python train.py --d_model=320 --d_expert=160 --d_shared_expert=256 --activation="squared_relu" --moe_layers=[0, 1, 2, 3, 4, 5, 6, 7, 8, 9, 10, 11, 12] --routed_scale=1.0 --balance_bias=false --init_std_router=0.0196 --lr_router=0.000482 --vocab_size=16384 --tie_embeddings=true --lr=0.00108
Below are experts of layer 3 (counted from 0) of a mixture-of-experts language model. Rows are named router (the router's row for the expert), up (a neuron's input weights, with its number) and show model dimensions 120-159. Each number is 500 + 50 x the weight over its row's rms, rounded and kept within 0 to 999. Numbers have three digits each.
After each expert's rows: a language model's description of what the expert responds to; "comes after" lists some tokens at least twice as common just before its tokens as in all text. This comes from a sample of Wikipedia text that the model never trained on. Tokens count by the router's weight.

# expert 28
router:477448383547610525568439432511415503497405521484470466438441486532421500473446443455544486482547479533510514517498492529
up0:461505476545573506506489544474558522486502547606536506536477512458543478534575594539477458419520488400462483543507448522
up1:512516581495458511501522423471443516522587443580562473552575479482609399555504512561459515496418427489471446620549530514
up2:490523484477405462507513462504433568461475391515499534394508428529486502420490465451516484537415420499366515568486531463
up3:600465488413501529416557500459523441545491490595493518505434419538485512427519392528460526530569492479466507461461571518
Infobox labels, date digits. Final digits of years and dates and infobox field names after a dash, such as Genus, Phylum, Spouse, Position, Coordinates.
comes after: "1", "9", "0", "2", "8", "-"

# expert 0
router:423594553500448524399432513545575494516467547565576515416560531408442513484524612446440496454472470385547430544487431484
up0:511600403445449478504454470584494545507528591483538411472549483453428449512556441448472464477494567523523520514479502456
up1:529439473526580429500466575397491458456504435415535520556468566475469527490550436542458497495533478524526484524533476582
up2:598434492434554516497454502498519493522454429446457491462515484512542518490520530495518480396452457522469524531476578399
up3:584481446508506519513532488482508484563526498411365428456483521548535450447602502546528530524462471494355473437569463491
Indefinite articles, name starts. Articles a/an/A and modifier-like words opening a noun phrase, such as American, British, new, plus capital-letter initials of names.
comes after: " the", " of", " a", ",", " as", "-"

# expert 23
router:495621570465391508431594476551454533503588537416481540485545487566483473437584489520463449541509489512464440470433556480
up0:534568505559430469446549564545490484514513521504527441463525523440511413534458467511468591477522467518466540540436359486
up1:543481496450568461417512594532577475479545581543549435567504561595481484455518348535451514500470447502525431488500519452
up2:451498482491548506537494477499501529495449606398506503382577458524523572416530564525452488451458509431570540615529408448
up3:566463455494453509412448448476517460466525499517465447512375622501498499502440512556512477601460402505493545569528526457
Abstract head nouns. Abstract or institutional nouns after the or a, often followed by of: development, service, role, government, performance, application.
comes after: " the", " a", " The", "s", " and", " of"

# expert 3
router:471541419478403502403547521481485480400470421546541425550536450583506527486517447488432514447525430460464430471560519533
up0:482533473592477541525637559593389569623520497513518586561507391543540537451560518568551465509464533542511540498441544481
up1:510469474532443533519456425501511486519524497569485505479494509481493502458526564468495524505514553546394510455503481458
up2:571441445477459533520440513452481496527512462483494564483539571440527530465591545614537589525448472490413503548480428514
up3:577511351466532534453460534532469482557535434477574513527480459461499530460491491462540529442459397522453443530501448506
Digits and quantities. Non-initial digits inside numbers, especially zeros in population, density and score figures, plus quantity words like million, hundred, people.
comes after: "3", "0", "4", "5", "6", "."

# expert 5
router:554516523499481609498522424569491499406516505504582553439527538465554502579518599440642563457430505468484455532408507508
up0:385379449509479448533449591501497544493564457538495484566500575472497548505437518569581497469568500428482501554530483488
up1:548577480508414499452524475534580536468594487519478516515361512453488579477532524462564536554495533477445463455462498519
up2:462591409488488488549525525588470532474547422575492455536521457489552518492469502475522477456438464535460515548438460571
up3:503522461539526457444468561446452517495451497495550424497418621508482505517452569513445444460487535515547405503505452395
Space before numbers. Bare space tokens before years, dates and scores, such as in 1831 or W 78–64, plus capital initials after spaces.
comes after: " |", "|", ",", ";", " in", ":"

# expert 13
router:451535308476442469566500588520467528516474440491514452499482496486538470535570480498553428452500546417543487445462600511
up0:462503458499545555564519483462567456551563454591474590612461516508484470481553566482449530541571432495459469600477520459
up1:545548418494524536526431473623586416551469452521477543544509549489498503392519499525476499504482472512401492573570414554
up2:501540470555355502529534443566609504543533461496398520541512501375558550426548489549539527505574514466451495441506534492
up3:494483456454484594512536487490549574574501439582490450451538481527540457464440474513518546542528452459477483629573566530
Prepositions, numerals, score digits. Prepositions like on, at, under, during, and number words or digits in dates, times, scores and seasons, such as retired on, 16:30.
comes after: " ", "–", " (", " −", " +", "+"

# expert 30
router:538539434444573451464488491436471441563467503515486570606451481480548478588571572433430494534446514470449531512428567489
up0:514496456490448461525499504504564432474460402474520546509461501450494542498509582520553502539464517530412535438457551522
up1:379459427496421547467553479489433464503487488499518485543454526462492443504547456527437592447497411470513522430517523482
up2:506567573480503512582523504535427539472567568446461493521508536511419480532477426570524558523494510484447519428471558453
up3:441431454508508493497468470489500511506508452504416536471397432508523466497507526533506423535519493640492530475499459496
Coordinating conjunctions. Connectors joining items or ranges, chiefly and, plus or, to, &, until, vs, as in "between 2010 and 2014".
comes after: ",", "'", " well", "),", " which", "\""

# expert 26
router:549435536388546557510488540435459521494602500436569464549518473515452546585469535540462552519586460464577461428562505435
up0:589496364534394432508488531547518525550442553552424514483520535493542467561562518527513456498597516531409519501500467528
up1:526511447552473503485447435455623407467497569498479452501436628454567487542519526557483573469423527425510545549456518474
up2:556498439523508479462525574514494429472460496582510531530507506514507570522463443439521495530515418453373525540404469416
up3:400496442464513451483608487439438370435468428481502503479503508470536501529490467580501435413423476512494437424585426438
Foreign name pieces. Letter fragments inside non-English names after a capital initial (Y-um-iko, J-ub-ilee), plus table pipes and newlines after short descriptions.
comes after: "\n", " V", " K", " N", " S", " J"

# expert 19
router:494506475521463544500581528414381505467426591548435518509479561539534411448449476456452431540417480560442428498514462438
up0:455482433433466538489450480477523427393497495612455488416451415420492546442537545556516531493519457570468542548464541499
up1:459444410567440586453440441443488416473505451559575499525438467520506490479548495477597516554500486463496519612575432476
up2:515510499533424571457564422487497512503433516572523461499386488486451462533434508477519444557474453521470480493457462512
up3:445508493467554531530547420499443501460585519442458491506465442521475495455526474531531534514521493507477509471508387507
Pronouns, ordinals, odd fragments. He, she, first, second, year, week, decade in biographies, plus stray fragments in formulas, quotes and foreign names.
comes after: " the", " (", " D", " \"", " T", "."

# expert 16
router:465467484462522534479454473541560531480484510473492418623515554454455571498505572494458592643487565412575562540577517415
up0:391423438541493480494457391466407535487509497475553544550483512412571523541487493501578451536506443507499529532496479509
up1:535573526537546485441527485478519478462500475425513476500484527467532562510460553520475559417509508466543459509592574503
up2:428561455485443518409483593580493487525563536488496497462423518476458550531473511566603507394469481416524554532526595423
up3:506548487501541556474529478547521476453468463493592457523536621499476412484532500517616508584554460579492434435463460421
Table pipes, separators. Pipe separators in wiki tables, semicolons and line breaks ending entries, plus States and Kingdom, and endings like Ex(it), priv(ile)ge.
comes after: ")", "0", "6", "4", "3", "7"

# expert 18
router:471489507491510513546522490452590515433453443486567524447441541441520467550577388459451501522489499547511551410420494549
up0:606505487515567552406469547423513412451530456526497456577472555500530497492531528534513430451612412488524520538472516468
up1:404454482453559549536473429610523533440522519545600532568434524492455464462539554460600559578531457528329563491474480424
up2:409400530455531563491459443591456469506494422510575535464509520460462553434559494574444571523530543422440575518448507475
up3:449537401519429468457428467542555484524489490481449493550492451488491532482422476506490437484548510510427474546478597495
Colons and subordinators. Colons after infobox field labels like Website: or Term limits:, plus clause-linking conjunctions such as while, when, if, although.
comes after: " |", ":", " (", "3", "5", "4"

# expert 2
router:493412538436495469562438565403595532445602485461484490512505531559508562468465516501515422453547488519506507575497536547
up0:459429542638537592567516537463446527558507444421604522505490499467516470518512535428461440502502582454583516527623455536
up1:458424499466459516527491524495551596545472482441562468502496504526466443467535531559584486584575500532491486405522530462
up2:516469541552482531453450505553527550433513477382446464494428478417547523527499564477491515488404497460530544446446497593
up3:521579480533462443458522458543568476456443484476511465479609544544490449467661485497558459553500514539541468454542509522
Temporal clause openers, decades. Sentence-initial subordinators like During, After, While, When, plus the plural s after decade digits (1920s, 90s) and digits in tables.
comes after: "0", "1", "8", "9", "7", "6"

# expert 20
router:578510485470451529469474503468435503619571452552465453381480487541461505521462476513569515540504439483452537602537498442
up0:476509486528494501556533425549418482542483546549501538473590434462559465448426434447561509449491532493509489488427519497
up1:436542485520503538428522488588445499551447535476456584479475478505595476496444585513469377485486501540534509443507501487
up2:506422480493496525475529596551529489399513460512463505498475419514529514459458446572519521499418533588425558571423474435
up3:452469551566533557544509547535466537536504466544515532513623571514519415465514549456524523427505486418409528479485516478
Line breaks and headings. Newline tokens ending table rows or paragraphs, and == or === heading markers starting sections such as ===Premier League===.
comes after: "\n", " |", ".", ")", "==", " ="

# expert 15
router:490497524618574563529458509542490419529473452503435455498607537572527511535420453531486569464487477495513551521539469535
up0:572543540481601534455466534494526486495474455550538513493568508478430526466530511460565517512512499381504460526398471445
up1:495524453520412427482511510495493548443548546495489432612509561497559531434523524492471588483456597525502477549509475536
up2:474422509428476539564571463441469480488461642527518485458513448554512381496519554433523481527483596549443492435490520430
up3:443534492507444511533545471550499548415419535458443608487511551534439449453497600493469542585429488408414503511553490511
List bullets, table bars. Line-initial hyphen bullets in infobox and list entries, table pipe separators, and copulas was/is, as in "- Released: 22".
comes after: "\n", ")", " is", " was", " as", " ="

# expert 24
router:609522419421467612416633515539467607449530491565451544457555495552486536495512425494470449620469472511557547499429445518
up0:509553536517377573498459514587462469522440455486399534557465536537515456492537485443487487545513451605451464559577552505
up1:475466576578459428571590534552470561504444575569463460528477485549478518495509484606499508471438458453507480428513582374
up2:471545536482493478440487432454510447507439511447452554469547521417560567514565535445540467461574452502465506536432566405
up3:505438598466548496417523546422417518473448563559477529549502534504544464457418520461517443504623477562521552487497493379
Leading year digits. First digit of years and dates, especially the 1 in 1974 or 1906 after "By", plus other digits in dates.
comes after: " ", "1", "2", " (", "–", "/"

# expert 14
router:456384538462487452438473418530472448404410467522495506484447557468632540533419523575594513616503516479576608524501439466
up0:448450495550550482507502476464477507544497410510458487466460459324506538404529483522481483528504494574434418610473514525
up1:464584451588475470539534484462506501455474519440611492517548588517520535486487412403467523322466501414504461553553481510
up2:555507527452551469476501484532472514426454543520536497523475560461559468538436590549540547461398615559484453500403558473
up3:534553480526559537540564533615545512469476527540463531468522409514490490450482541517490473507528456490567465472503487506
Articles and location prepositions. Function words opening noun phrases, mainly the, in, into, The, and opening quotation marks, as in join the, serve in.
comes after: " of", " in", "\n", ".", " to", " for"

# expert 22
router:523447560487499455542547512465479481462470435464536523475543497492581490547502459511470470499522426524520550532490491483
up0:403519521520582491566489509480438416555504563586488492530524543500514611542493554473515605547479489600345487464470570488
up1:434460463478503510494507559577532517589531451562480460413551514440481577479530504422535604514491451495539537584513456471
up2:389504451562427465578519486509498461418617539453555499469472582416569473544622508470473469598531426452500472582413521426
up3:453481481519512441411496483502518465476492459460620492527448571467503490510468524516471524552439575433533448446477484436
Quantifiers and determiners. Quantifying words before a noun or comparison, such as other, all, some, most, more, not, very, and digit 2 in tables.
comes after: "0", " of", "9", " and", " a", " that"

# expert 17
router:570520436467487517497475491479536470485449464427613560590468465558468516529635533575498490455464529500539490438503487532
up0:482521506621468565534521394466490582513545443511472443560520463445615487494551523488540497557629465564533597536466483444
up1:523528552475488388489532583493472477504490564476508500528572513492482438530440556432509451612437499563497536609478540452
up2:435384477427530531532545462547520504517503476529547491484472500492504433517522488502590570430465401434476553515538526491
up3:538532479409448485436410513460520505510494499580469544421443542437509425541539592495500452421479491416381555495517545521
Of, to, month names. The prepositions of and to after nouns (beginning of, decision to), month names in dates, and dashes or pipes in tables.
comes after: "2", " ", "3", "4", " one", " part"

# expert 1
router:522521502500555527508594525455518550506507494495566526458558470459545483478487557438494475525528540485586390551596564500
up0:540447422390566519569595475518519461529568474562480533496471501395555498484413543459513531536556369451472543617468411438
up1:466469495558430480528476525519559518521494483457461535627450549491454500485475546439560477516514546425396441558424489549
up2:583501450530543412561548382496537569617514556545489491464451619562526516479510495520478526621456425444489565545481538483
up3:458440482519447559525491476535493529464486534546467535435466490517483491511450452485495529493490440532390508518545544484
Name-initial word pieces. Capitalized first pieces of proper names and places, often after the or a pipe, such as Med(eiros), Gonz(aga), Red, South.
comes after: " the", " |", ":", " (", "|", " The"

# expert 27
router:514545533494446433506533493501507530492477568541537507455422397402398448545439580462535437465460571541514447449536522441
up0:541571439486543486475472483565455442567557548482461382505574398442591540495589329455614455491530472528496521485459487480
up1:380473514556551488557436426494557454493564453507496479490452469537538413421474509514535525512535476486449530505503480401
up2:464461501560495517433447494464507531529477536580433479559479451516447504522448501559503518451512508496525497422456477493
up3:488485468460482516471479511477608549422499523523510466479450469463457538393609485583503488388511510510470631512477424434
Existential there, stems. Existential there/There starting clauses, plus word-stem pieces awaiting suffixes, such as arg in submarginal, urg in purges, Reg, mod.
comes after: " the", " a", "-", " and", " The", " \""